Experts of a small language model.
Size: width 512, vocabulary 28930, 294M parameters.
Experts: 32 experts in each of 9 layers, 480 SwiGLU neurons an expert.
Below are experts of layer 3 (counted from 0) of a mixture-of-experts language model. Rows are named router (the router's row for the expert), gate (a neuron's input weights, with its number), up (a neuron's input weights, with its number), down (a neuron's output weights, with its number) and show model dimensions 384-447. Each number is 500 + 40 x the weight over its row's rms, rounded and kept within 0 to 999. Numbers have three digits each.
After each expert's rows: a language model's description of what the expert responds to; "comes after" lists some tokens at least twice as common just before its tokens as in all text. This comes from a sample of Wikipedia text that the model never trained on. Tokens count by the router's weight.

# expert 8
router:483505420525460516509497449498455536528488485499443484500483552481416553485521535503515495536441494499523423502539467531561472443523524571480444568509550582511509532572520498495609450547467510
gate0:516432494489500451549471475526538556531423503492513453538525534452410532484607517573460428552496478483486504449480578497508511473562488489445452532532483492518516550481514459437573458531515612
up0:412550499496498436513487516593552514504436489460492447499447493409452499455586565521520491533518527491496494486499494485538542479533493518505432503546429577527464444455492519469492556465489555
down0:477477542476504521515486502452504497409514517504568428519464502530479532475596531512539522484444635472517533509507462543502437522520528469479530457484469470427483464554405576466559496561431477
gate1:564515509444466566565564533470493582538503485515499517573513505537480486523450516482482581482515564480487415490502571552497507555581465505535514495519496464423511479511515512453469510469455500
up1:427504438487547480522509463458454520516504487476477479428476486485500521532586453505460493489510529459496455529514451420549564546453527515549432513503460491510491473451491521486508466481521514
down1:499442538427499553484489481455421472469536508471507542526476389515496558543533424600475522376528467477523503537490536511565413477485453499443556544549513494553551461470587528474473385441505418
What it handles: Commas after introductory phrases. Commas closing an opening clause, such as "As of the 2000 census," or "After graduation,"; also position words like top, along, half, below.
comes after: "5", "4", "3", "6", "7", "8"

# expert 19
router:519453569510523447512449486527465517501468583595562528427488542469551546498474484518484445503474539525531493501479507494471553460507510547472445459500509404483461498468531485495421604473572538
gate0:526529530473484487487563469556547546491443494505442465483435529442481471466557478429430455538501430544522491558641544519452424502532522376502378464498392530535522489526518441500448506513418483
up0:512511480485516584557470448480479437549523422462460444525530509521513552510467524588487503499544476466470501516394440485518477547400453528542572488527538490507398503439547549495537564479566504
down0:449522449444498456445469427467475439562495511496482375458512518435508463507443556508458550522460511492437486483439518503503525533440497444507517496502557518488528441479443565502527406507439432
gate1:556485490486521510499565534466492535421557438538567533536436546496493592492487497554562539559526609435520474489483530492500483463506485549472539494506390456490465472495515431486476455468511548
up1:493434501492496477553498492501545525496522478475469483554512533527511493542473460439503515487477415445496481431520448475499502487490595452504539467485471488441542544411530528527536509536530502
down1:539440506530549483436486533545523575536501553502522540547510492390518484537519502562547524446477495462489498490495551505531498511509474404546537643440483489531485523489481472508518523527564522
What it handles: Determiners and possessives. Words like the, its, this, their, his starting a noun phrase, often after "of" or at sentence start.
comes after: " of", ".", "'", " for", ",", " with"

# expert 12
router:534394464540484420527485562460487497477477489537497512499469493484451541469449457494527476467495525493549443451501513500480486517440500546402529479505499453511496499518519540479417528488459514
gate0:462465504530530476485525412474531516480549459450522594475436486500470487359599511476496458524456509546546502505506536467553516537566424526531471501412575474498493550456463512545514523468554489
up0:541472488517453538547441502488488589497467565526487452523516510530502545581393538575497517497574524473433484500517489486477438409480553434492462488558454476488534419522580455452473515514438513
down0:518453519487477532517484526573436507525501518551564556482414504449517469558564502450421435521509472500499414449554519536480481433532454497487510532555505571536503535550531490474506486429520482
gate1:501534519531463598467535407477501474532518502484558458501461464482483490507494570538492538600476530577539410436527539508493521566511472538484460547439475501531471546542482519576521517454547484
up1:483500476484538488446487432536397517554511543563552468512497503495461454522482483515511439559501497494547421479556566497428506535499446511494507522548483487493488520491485539552428578469545457
down1:486483569456527524454538507518533511513520512502481427479571507528565410438525490509527510543528515508539505461542508515505520443544516453498488436573493521514509518494459596447432509500546527
What it handles: Infobox field colons. Colons after infobox field names like Established, Opened, Length, plus time words like since, early, mid, born, and hyphens.
comes after: ",", "\n", " a", " that", "|---|---|---|---|", " an"

# expert 28
router:540437544454535521474521543526519556508472506524449480469495464547506508512411532466483551519546538488493463525464454455515505483496469516442524502549548524496569479467509447461474557465476481
gate0:464463488500499468487435476556441487563551532507482552452479542446417528450510526456481467557502526525539442562512466444497496460533501601422537474534486495580520571430543503482512565546546561
up0:439464517503492452547478467464521498633433434481537521480499565479449482455552525397463495512539468537426487550546497540494438487564477485416526494549520548583452613438494469516466534495478493
down0:543545465551457418551480510595477437457405502480523533463516564509485531504550466412518507561538447484469555530568492497543500422472469497545473451471500411528522465496483465537470474532561499
gate1:563568507456489534500492509500487560494426560520524473482496495562456478524466474475478539499495505489433531510528502405526501508473512558381537478531405522497511524474580492514487505520549542
up1:474439473532452554489485483483504523559525413478433539495548484483566543493479546502550530468518570511563517554430478496457475557556554490605475428482532529493502540536476471526503525509478428
down1:588539531582529479555502527486495537536611494493456511505509475447516484466494478496538503493565494498577476587518523555488520547493483475577461560563470532544503590455551502551484467468559527
What it handles: Year digits and eras. Middle digits of years, such as 199 in 1990s and 181 in 1813, plus era adjectives like Roman, medieval, ancient.
comes after: "9", "0", "1", "8", "–", "th"

# expert 0
router:447497560541565492542471533521549544488525488438539486426480522490498474583493528489566458430574548434448472496512455523513555506540488578479508446559441515555453493522575521522459474506517487
gate0:519568514516522532437531441518514595465519435531553511424413495466474463511541502463473591544545492562504542510450556509471440536528523495499504404501450584545405545519537493510488540433519515
up0:545505574396523473526471492493441513550505536511508562557532518449474498533472421491536507551518510473546465533512438475471527538574518483512523531572494460530488518412515596486591487547511514
down0:470496488526536606440556478477507428527505546518439538478512528580530506500502451471535496494496473517528515526537495599500466464459526456505443492506534553457537454560532530451443519509495450
gate1:459532524457498494484541518537494480525437458500470507468499445489483523504541513474458492468466463494491550450563430548506486525490560463507485527436443505513478535484499460476536488460499520
up1:511545509492520480493511452512496492517440548523492520537554546510508404493497446481578522572448521539488515529520534469482541504482514523584509490511482417535469557522539458518536533467584480
down1:475528512513541484472607490528497539552503537527536526467503509507454438464562477587560544482497529494489578537482444445532451499576500513498525471546510456572563453516499542540505444494593547
What it handles: Table header cells. Column headers and cell separators in wiki tables, especially election and football results, such as Candidate, Party, MF, W, Score.
comes after: " |", "|", " Party", " Candidate", ";", " Republican"

# expert 5
router:476509432563556494423434493519435462491483475520462547569495492533528521496594539445489465512404536523446445536472519539483470571432460471515525525557523556525473519441493502429465471446437519
gate0:563470564474436516473507483485483507544482423418380478462526585548497482465512491448569615460553469484508524544463470438526514505488519505507532514448544551477553512532531452478466545463498391
up0:486469537462511541543506461441465474488500430449498523482489538529493491470529516439516496538477503482556510525494517511493433477516533506517438504476552502491419510508538516494507499491454412
down0:495482540435400551532470502488515512474497458457438514475573494545570540501513446546557485485543492427501482503475503451579476516422517492581468512420582485461503481518506464468512531558515434
gate1:518472582473530558535439442553501487486418480461490501584543534480457463496485506456509558483547463452461501501542430502477467545472480549429558503488506446456458456572509621486460499546517467
up1:467452593432467522422475437535458480525464492431489551575518474517476477508404557478560605434493481489461525502572458492466470559415508521511557469488516440527457455517470519520505518481432478
down1:516478490542552460475410503470510468488524491513468475498560567571512490540472445572494538528494472497559408534510567521542476448508447535479481481512474436496457506520487504467480462522535476
What it handles: Word-initial consonant pieces. First pieces of split words, usually lowercase consonant clusters like sp, pl, w, re, as in Un-spoilt, air-waves, re-entry.
comes after: " \"", "|", "-", " and", " a", " ("

# expert 26
router:565501483554448426529490561516529475443530523513503520491468497494520483508491465453530546431557540549566453550559522575475559557489483531475465442386491498500450536542531510541429473477535477
gate0:564482522510456484562497553539559517505511399507458574576554519494537574524493525487489580584441542549559590568487550504573477539449534473498455523505472444494473474546524487511508477542491525
up0:549477544543496499473459531475594493473554484546537451516512442564487528433502529476419567525431519557543534488510525556508465510417448465510508446558540513460507470553520489523426511434496494
down0:590534527528524493441494526500507519493534577472504473471509468484535541480452570483485558466393481582547527507488517491436483522494472440477524540517454511435580504435469520480429520473525495
gate1:504490495542548519555522539528514545486571568451455555470452588478452555521546543528580590515542436531436452545459488445516541465483503489539441527532515560542579467485458486383491454519499525
up1:538564460438479516520486525476574570489491533534505491525448540498500536509492533497588442537513525559452467513529512531454474466439483490498413473501511517561484504406490484486465478475523429
down1:500463470526497556546475452513456500521464478484458478507485463502446522521568525481485539418519515531515501522479576515490512470493508537531418526461475555501537468489551478462555536559437525
What it handles: Space before numbers. Standalone space tokens right before a number, as in "ISO 639-3", "Highway 190", "died 1055"; also question words and ?.
comes after: " |", ":", ",", "|", " on", " Set"

# expert 21
router:420475466481506497571477510500500507510446471512436493406503498516431468524526550545514525553504460470519481501511466455534529557485512447401508466568444521491463509518541522524488474560525518
gate0:488551481463563497462504521559456518518455435510481471506515417561511474452483512475483484576455536456493497469386515512550556443455470457511447478461487514448548489512424534479543497542558458
up0:539553505538453523459515540542530451565486458470504458529484446541545447487454490534511486457475531503541491517495493518556505474381512380509482549527544462510536516546444546441612516549451542
down0:511485491522494343505533489470463414428450463492492430473505495513541460464513546477456460472537482574545489507389571491486513506478520455489553490537485470523508528457545490557504496520491608
gate1:529530527428458457456502471455544495428521486549597528499479521500467457516506464434479494506515481447466536485507478521434490454524522470524472491536521499471538481483476433548436516476555491
up1:477506562554525449465458538489497507543494517470430469463552545495462590480528529544502480497450543594557461511471542446506483431549435513391527484501487528478468568499518559515509444583517476
down1:448531484453518543462471503422502483491450479463554508529509408435472515450518517529469513538501502498382513450424555548471477505497510492540489573497447490459556451466508474442476546547533482
What it handles: Digits in numbers. Single digits inside numbers in statistics, tables, times and measurements, such as census percentages, incomes, durations, also ten, foreign.
comes after: " ", "1", "2", " (", "3", "4"

# expert 4
router:502505549457523445520441477499556561535530533523439438485532508521485488512463466484523523491487446545504484454497481484472484564494525468561430466517503481483495511555523522500466465524463503
gate0:450526509532561485381496547544454493551490429522460511564521474494494543455493531479484542567456451427465495517551497566515438476498532544525419483533539451444438456491490510507494531461441475
up0:445487517552560464400451480514482480510475455491457528501525477468506574457553530469535498528496453471503484538492548597520453448553556497520457508465473556540494489463483529499486521546517448
down0:534525495542454520505513528534515444488520516528533467497476466504446502607495441480432455430543445492510575452545461456517518517478480521476471456519569527506538545558531525496453501523497513
gate1:495501568511501461499564455482547453445474627537451465488528490532549547427466575515571523535457448446490541514502429403492509425544466558449481444531456519457462548483542545505490528553562486
up1:448515482408430530471517496516516466399504644519538630534538435547497485450566484409612477500476511565472534503451507555431537452507547521461458494466510508531513544545452571484549456556461442
down1:457449506493512493462554510568475497484554458599442452512466540539445487546443434470549475550552492392469497434517503575531528450462457510521466504539500555520483560527502554510509525509434518
What it handles: Closing parentheses. Closing parentheses and quotes after numbers or titles, especially unit conversions and ages in infoboxes, such as (3,731 m), (aged 75).
comes after: "6", "8", "7", "0", "5", "3"

# expert 29
router:499472510491506452516492580536596568492465481511529497506517509525556471454488441515517477490478508553461462495480508459497558597494485625535470517544510492546469464454499586497449504471439438
gate0:476480502587559440475530498469469524382498563489496501467537519453558428474460507498512499424486501470605391604530486499537491466430537495500514514542529482525510388494586583464531444479444578
up0:531486504549507458438558448466539573477519457518473522465491550460508510433576493569519450464453485487520507534456532547489528497477523522520481451491467500497557514469542519382492456504480547
down0:542507572573512503404513583466534476423458504591545518576561483502532544400587484511495523482465451439459492499477571527480493503506466556481460484508546564483414549490459508492488475494522536
gate1:496481496525531524556476497466521537559472492426498515567534444455566511454430568514424513513505508503412526501498463496438492511538504493501549544513497569488509462483505533394501488458492499
up1:446510541526545491470478531548480489452564543566470546573531450467433469470537501451458486507455495527562512522547474484563438459461494526519409557451532478582489568504515466550477465527554494
down1:515458486485501560477513579518486482498577448536449544527535517517544441547532509533369501432521477506475533515519492474498459611510509573558565465514562462453557518468486497531468501553480441
What it handles: Country names ending locations. Country names closing location phrases, like "north-central France", "Fukuoka Prefecture, Japan", "United States", often before a period or line break.
comes after: " United", ",", " in", " South", " of", "S"

# expert 23
router:565590486484480527465443506482491496539531510443489515499513497531489577452461475530449581522496502461511547491519500596441419536493490510509507451495491478504476475583551541485456537432470539
gate0:438486427488528397491433512493442567503458481494445566434468439494523536463478515569476559519439550535503467445499532495473482585545509548484482465492501515529489479475541512521459462485472510
up0:528519498539458505438536518477495534532486460547566532458493514509528509453538453461498451503407558500493465526448523534463443536531478486467466465484486555605484502583543573509493553529494504
down0:507522516468511462478479531504471418504459526557492541594539546457515454470486482502437476462528565497511509588493460526529521504542515551428587552511563470592497394498529520482483474541462459
gate1:479445497530492512470478456444550522568464496479509475505541470502485570517465505529471502550459483504570507436497502467460571479421560444507442466481447600475499466519432509485512496455525491
up1:578481466513485550496483477534464499492531502504463478454527483577486535543534495450452451506501489548556548564478426532576515433495515473591530487482513508528509508456430490526554493531567485
down1:451530464454492524515527501548470566491489447544512544425551536465477473528570447472522548493518472513495427492488510557476510450520486493469446503453458546463501549494466519456475603513519495
What it handles: Section headings and tables. Line breaks, == heading markers and the first | of tables following headings, especially sports results and international goals sections.
comes after: "\n", ".", "==", "===", " ==", " ==="

# expert 24
router:529471511527510506544524502502495488499436523511433505533544497558492542582513471519479542542469511431492509536530434518482472436580508553417540463517485444485534565584462443483437497459559458
gate0:454545423428521572478480519496519533498568477428522471543549544436477529477531421603499554513549550550493472491472557516527508480514419494485526507520523517466476436570546506547520468515439475
up0:484485506395517471508480482567529563488571569436535528572510461481495442523478465571504505494521473486487500429497517542474537498470530508481576506488491503484495457506482527501465420494517465
down0:444526554488505493482508482481496525498515495452476463482568512488513495487497479520530415421434510497590492401471587497464462431439430459488470509486505516524418516433490478490496469544436516
gate1:555580412468525466484491504452447523536496505444488460535504479598408576479497509536526566505506540502597484451514484498554485456508516469529550447508600490473575504551504524452487484468522449
up1:546507492532532437513518519492535538551563509490464505522504408449477528478531511511534546556541578548489444487526473496429521432488458429478550488483553486535545482552506512472451457452558519
down1:492495537514485538482472546501496536423428484548456554537477461465539475501561474500441432475474502456444548524450560536576506427478537443500504523547512550462497537424563490531483519564505517
What it handles: Event and status nouns. Abstract nouns for events or changes of status, usually after the and before of, such as death, release, independence, election, downfall.
comes after: " the", " |", " The", " his", "s", "The"

# expert 15
router:444550437448528524544532602514473516510485451514516524491495507508512555582560491521451590495490488532478502522435554425497528458523503511478474508418431484497534478466531541542470531501515441
gate0:543528526541513534489520490413542559536546467487525474515560535478527492545528403517459472622568498489451523528528518496476483510582549509480547472528475463449568489598469487490560424476610473
up0:469490458436512448477550570493471576524448530459474484482449427502613496507481443458503534527508477510483588455534501439459555474512511441493499467523492502423525547442566497603478489482574439
down0:498448410476511575444490516499517503489444528500477505579536494518491483463467395520542455470465466490457514471433444479559415494503522508508438545464516468473445472512492566497530420536514538
gate1:478512446473521534575554555460462542433467561414488474576532578525445556510503515492526491589511541523449478513531458488490479516555577554526434528447529492549450505480575448559495452442538492
up1:464485543433481565500516513482473521606518539455557428534481515470502537522471480512622458514531538470538540473453452494511548507511495474544411530547527470548470499469534516534445459443479410
down1:530458517510472437492520457443525487492488458485486555457465478526468497481444520446477508450477525487452563453491478547391513535466525438460489452528571446596484513439511443504509537507503521
What it handles: Ordinals and class nouns. Roman numerals and head nouns after modifiers, such as Grade II, World War, Army, Division, class, type, style, series.
comes after: " the", "-", " a", " World", " I", " The"

# expert 2
router:485444479548460450531506539472529444500528531517493483540432487479517514462503484502505489554516529494556490451481497493442441511438487547441513497492493534546465506556516537443476526494534551
gate0:540522435501521446508493572462506471509473435537516479528468497516413483526564521554476537413491612582507440520517448552505493473548529536515503488477506513485566502452517540533474472562518433
up0:456475547508454474454467520548478495489561511460433525545503516513462531513548498464511372481461534523458518560465532508463538500539523477513483522505545497551439495529507485454479495415498510
down0:490535559572501536421543506478437482511512517497421478499499492473410455495482511544523528471532402468517538529519495476523513494457545484497442479519544511506551501479543556531540459447399490
gate1:412508506463491526443469497475544464442509489432490489457601499424547549555539524468570519498540539532489496536546485462528503540529513567483430458542518500570448447494468456587522432490460486
up1:417549543555450551534467497536530574580510360512461522498535506516512529563461430530530448441428474510493514428506518513503572501500558550495460490526480504476543477490589513509518553485437470
down1:469463557552434487511488523497534496531526505542483502490500461487481468546516456451572526531526493480486529500513438468499526496502512403471449602463503507501639481466491495498484520488471458
What it handles: Copula after superlative subjects. Verbs like is, was, being, are after subjects such as "the best-known example" or "the most notable"; also Thai and Devanagari byte pieces.
comes after: " ", " in", " most", "°", " best", " first"

# expert 16
router:519464557517463475488510571495539464455446456496511464539503548559497539457460455426455550508445464521518509487567535460537474491496563454477525443544481565494481549444524495488465496527498500
gate0:500453420459509502515537448491546514509498508536526469476534541471523522553393507576519541445472536483539485509519457518457479415484568474436442472499525437506466514510520519480580531523455523
up0:497449419492491474454541495477525541448483509532549500475519494528465549527422504498524543479436506484500498506537498466447471480495503454518486483472470430470409490515492486509535453547515503
down0:518516519460551418498527437580570508498538418536502519501570573522503523521522522520514509493495512461478544493518452553525460520442533439483516460484542499422372523524520532464527486516467519
gate1:570523543490528505532500477476507511503500421437486479552440506508499429459460554502511485547522531473467517483469434482490517446531570463534481513480445428432536464584571502510525517483484497
up1:468519480428481486465517530480484527434473527524524449472545398490514448459484560456508502470492512478508416508529447476571528501571522501558549518489510491560580571618497447510538535468517519
down1:566489490421450535553416493504480522430487540548500539542496519544508551565478375586431504508518522485490507483462583548420564534443489472492622458502456418503491484459536472513490516470489541
What it handles: Scores and stat tables. Digits after a dash in match scores and cells of sports tables, such as 2–0, 105–123, plus table pipes and semicolons.
comes after: "–", " ", " |", "1", "2", "3"

# expert 20
router:550493525525539504501519568488530509566443568540520469557466577526483467519490434563583465473516440511585468537460492579496566480442524533500462417517429569488488446535503536480468475517488538
gate0:567496530491530472530430527545526430476483566486541560404479485454526474469472493468515481469487437517382490533513422469484464495538514527444513542546543551453479542492498518460400442488548482
up0:505471600565500440500461597628553432496487536486516549444467460443450494510518504482489509418492399512406516472530470545536538493457543478485460495549464493426483509468445479523452478474500473
down0:513499577533443523405535520508549437529539525533535456584538483449464598610483525596405532528491471459420480515519481438538483476509484507517502436467487502508493479517509534511429460503520508
gate1:523467542585511465531425482510442567466497520494515468536473485481536477494467422503529501464541554486447493462536506488548420493477471473523541537524466401470437502461499592507508591531550506
up1:534495546542499493554449564518490522511561551544502491505526448503537485492505459520514478450532536459426553557501468458540463498453477458548467529500494454447500532441496504483524550504533506
down1:508542453478504531509487495575455498448618498502497499451450491486504494497482499427461483437545524489508507503562491437507505516472531453522498596551484490468470516471486506584465520482458514
What it handles: Digits in unit numbers. Digits and ordinal "th" inside military unit numbers like 395th Regiment or 1120th Battalion, plus coordinates, model numbers and years.
comes after: "0", "5", "7", "8", "4", "3"

# expert 18
router:445486501493524471464490430510511505461477436464564475534560473495523555523491455475443471453427495547460434438525497553520500466460471532509491492528476474558494467557475463501526507582508492
gate0:508544469518518532485535527541528463481485602514461497495522532459519519544468507490544530513518481453450573505486447531520519482484545514480553519484525478452507523507531497513403437520494503
up0:531487472465509497515533447407500550557511411472515506523468504483539539401472441508474493524514531468519463467500525481394468540497480474517465522498449546462445491564479547521501536457494508
down0:481495489502504531516522415486401528414461471495611531545481519509454466510478520500492477537491533483515479506547477538506469502529484617462434520507466506454478428495455471514522445542540539
gate1:442536517442482506490487492540443534457470476497489512490547514467505490466496553541511477501516521494511568555537436565503538431499455541489438474536499485486475493439480576467471507524554437
up1:510457506543457542462481559533462523516528487530454502475481571541479524487512467465413465458493506463565486477450491483498444483529545486497458514516484610481516495579478554511491511496466519
down1:450484450511447498494526478467580508462536464497559462440451507506445473522563474545459469470579494483586476527457531547541545486534412470515516575545536552484473546481499509530521535513494540
What it handles: Past-tense action verbs. Past-tense and participle verbs in biographical or narrative prose, often after was or he, such as served, released, joined, performed.
comes after: " was", " to", " he", " and", " also", " were"

# expert 1
router:552514495552432438528613472491440552557559471566517579495519487502603507533553562454463537479509507496525511518562464489441436566514505497535436492477437541565516557500535470508505554456568537
gate0:472510490536554484474495513485529488439486456446537487523480541525501554517539478456550475538465455514528540535518471471608437503520512474552468492453491533486493480539399561460542468469552501
up0:450543430496460403472539503487528563456508535477511503573482533499549499521521544486438526536483511515555501511540410410475466513544593388579448558473442533508565424501437520517538470453576433
down0:486489519450595472496477495489440487529475533500495518511485493547469456520522518551517490490475544489502461529492508483554569510525528500414511482510491476525471561492509481559454454504459397
gate1:571518460568437551528532482489441532519505512480398412591479450495530453558464491508525452532521530433426549518522473513528496463528541504545496487517500488447489485499526534472548465494509519
up1:522512540502526499577419532473611556525466479514508521540472569474529547508581497505362542569502500555527436560486523561485524540507447490506498533440517490499491501471497469495508508426536476
down1:465548493476553556458463598498454416547517572514487537507457452452445454488434472467481597453488508503525486566510562549535494528539536518496533486492559473457489561507494435547508485515488491
What it handles: Quotes, slashes, separators. Opening quotation marks, slashes in dates and ratings, and table pipes in lists and tables, such as "The, 12/29, 3/5 stars.
comes after: "/", "1", "4", "3", "7", "8"

# expert 27
router:516484514433469511493540500499501527511510458503500512524476567503492528466446485510526585520496482449532480495523557447522551558476477507518528494539471462546480421474479523493478496456499499
gate0:553501444544534506524480447507505509467446546502447518458484531469539508494477374518495467453474391533503495539560520483547478544479500533489468496504455497506494476555536478557503397533439627
up0:480518532475506500470494488513489429528494468461524475538451472515451480499537606512555561499455590417482491490360474440450456519496494569489474494474560571468516478473481467451507566480523465
down0:558593532524472506474517433480494551496549572502556443505457473476444462475471461513553430490531551535490421518477462467443570550516459480490588500517491581490531525502405524380456550538517532
gate1:496471481491475548492522426501607483568528533546522504539487480517513493541423508464471574449547565487553457490556505431484520545542530495555500502526563485469494473465430487506529548408489514
up1:572450465486537497459522514443498507527516504525473521526452549506459432463566528499519471525446530498481535463541463477444476487497558574519523518493505460487465475477530500470502469516421478
down1:516501518497455486486408550457539475527484547568542461508492447507504442473465519501480552515523575483554480494403507502543449483490560512511518420562471504476530429588492589473518430537496462
What it handles: Section headings and articles. Wiki heading markers == and === beginning a new section, such as Education and Personnel, plus the article a or an after is.
comes after: "\n", " is", "=", "-", "==", " was"

# expert 30
router:486451480538499472529568491545495487523541583505451489536507500508484492536474455489509489471538496388553518526490478472452510499500470532435535552517451524553547418484450533533493597441519499
gate0:503514456488527529482571470469489471493472514517518498553526478594479481573428565472447522500577597428454515526492436445441475467485468485448488548534508450575511468491447561535487514464496444
up0:514448475472565532485450429539464571448467412488443450463514507503504551511517534485565473479481510539552436475532459557475511444523563569479489427498584462520557447530431466555517496455540499
down0:473459504510556524524516489507486577450412484540489454455545490455438557543465557406511543546486588506461463466561459577470484448546439469418503466532473502513493565508524520528457450475494532
gate1:467393493459470481499505478491455491502478553439551495524503527496528479492431503564460498436576587507459462465561505462402530586485553492481481453440463480549543476501451567523507503417562469
up1:468464473461512541513501496518429497495554534515481479505471496523535474519491486486500485462529568520490473447549516471475581524471583503494549456426495511591523548461396530476467524455540442
down1:568550442457515495518479503575538447529423548526499515506504442474547510493454548482477533537477516479514429464496517513474518510523479483371532421489433452473399445477537525493451487544449481
What it handles: Technical common nouns. Common nouns in technical, scientific or legal prose, such as analysis, data, research, evidence, fuel, text, plus some table separators.
comes after: " ", " and", " of", "%", " for", " with"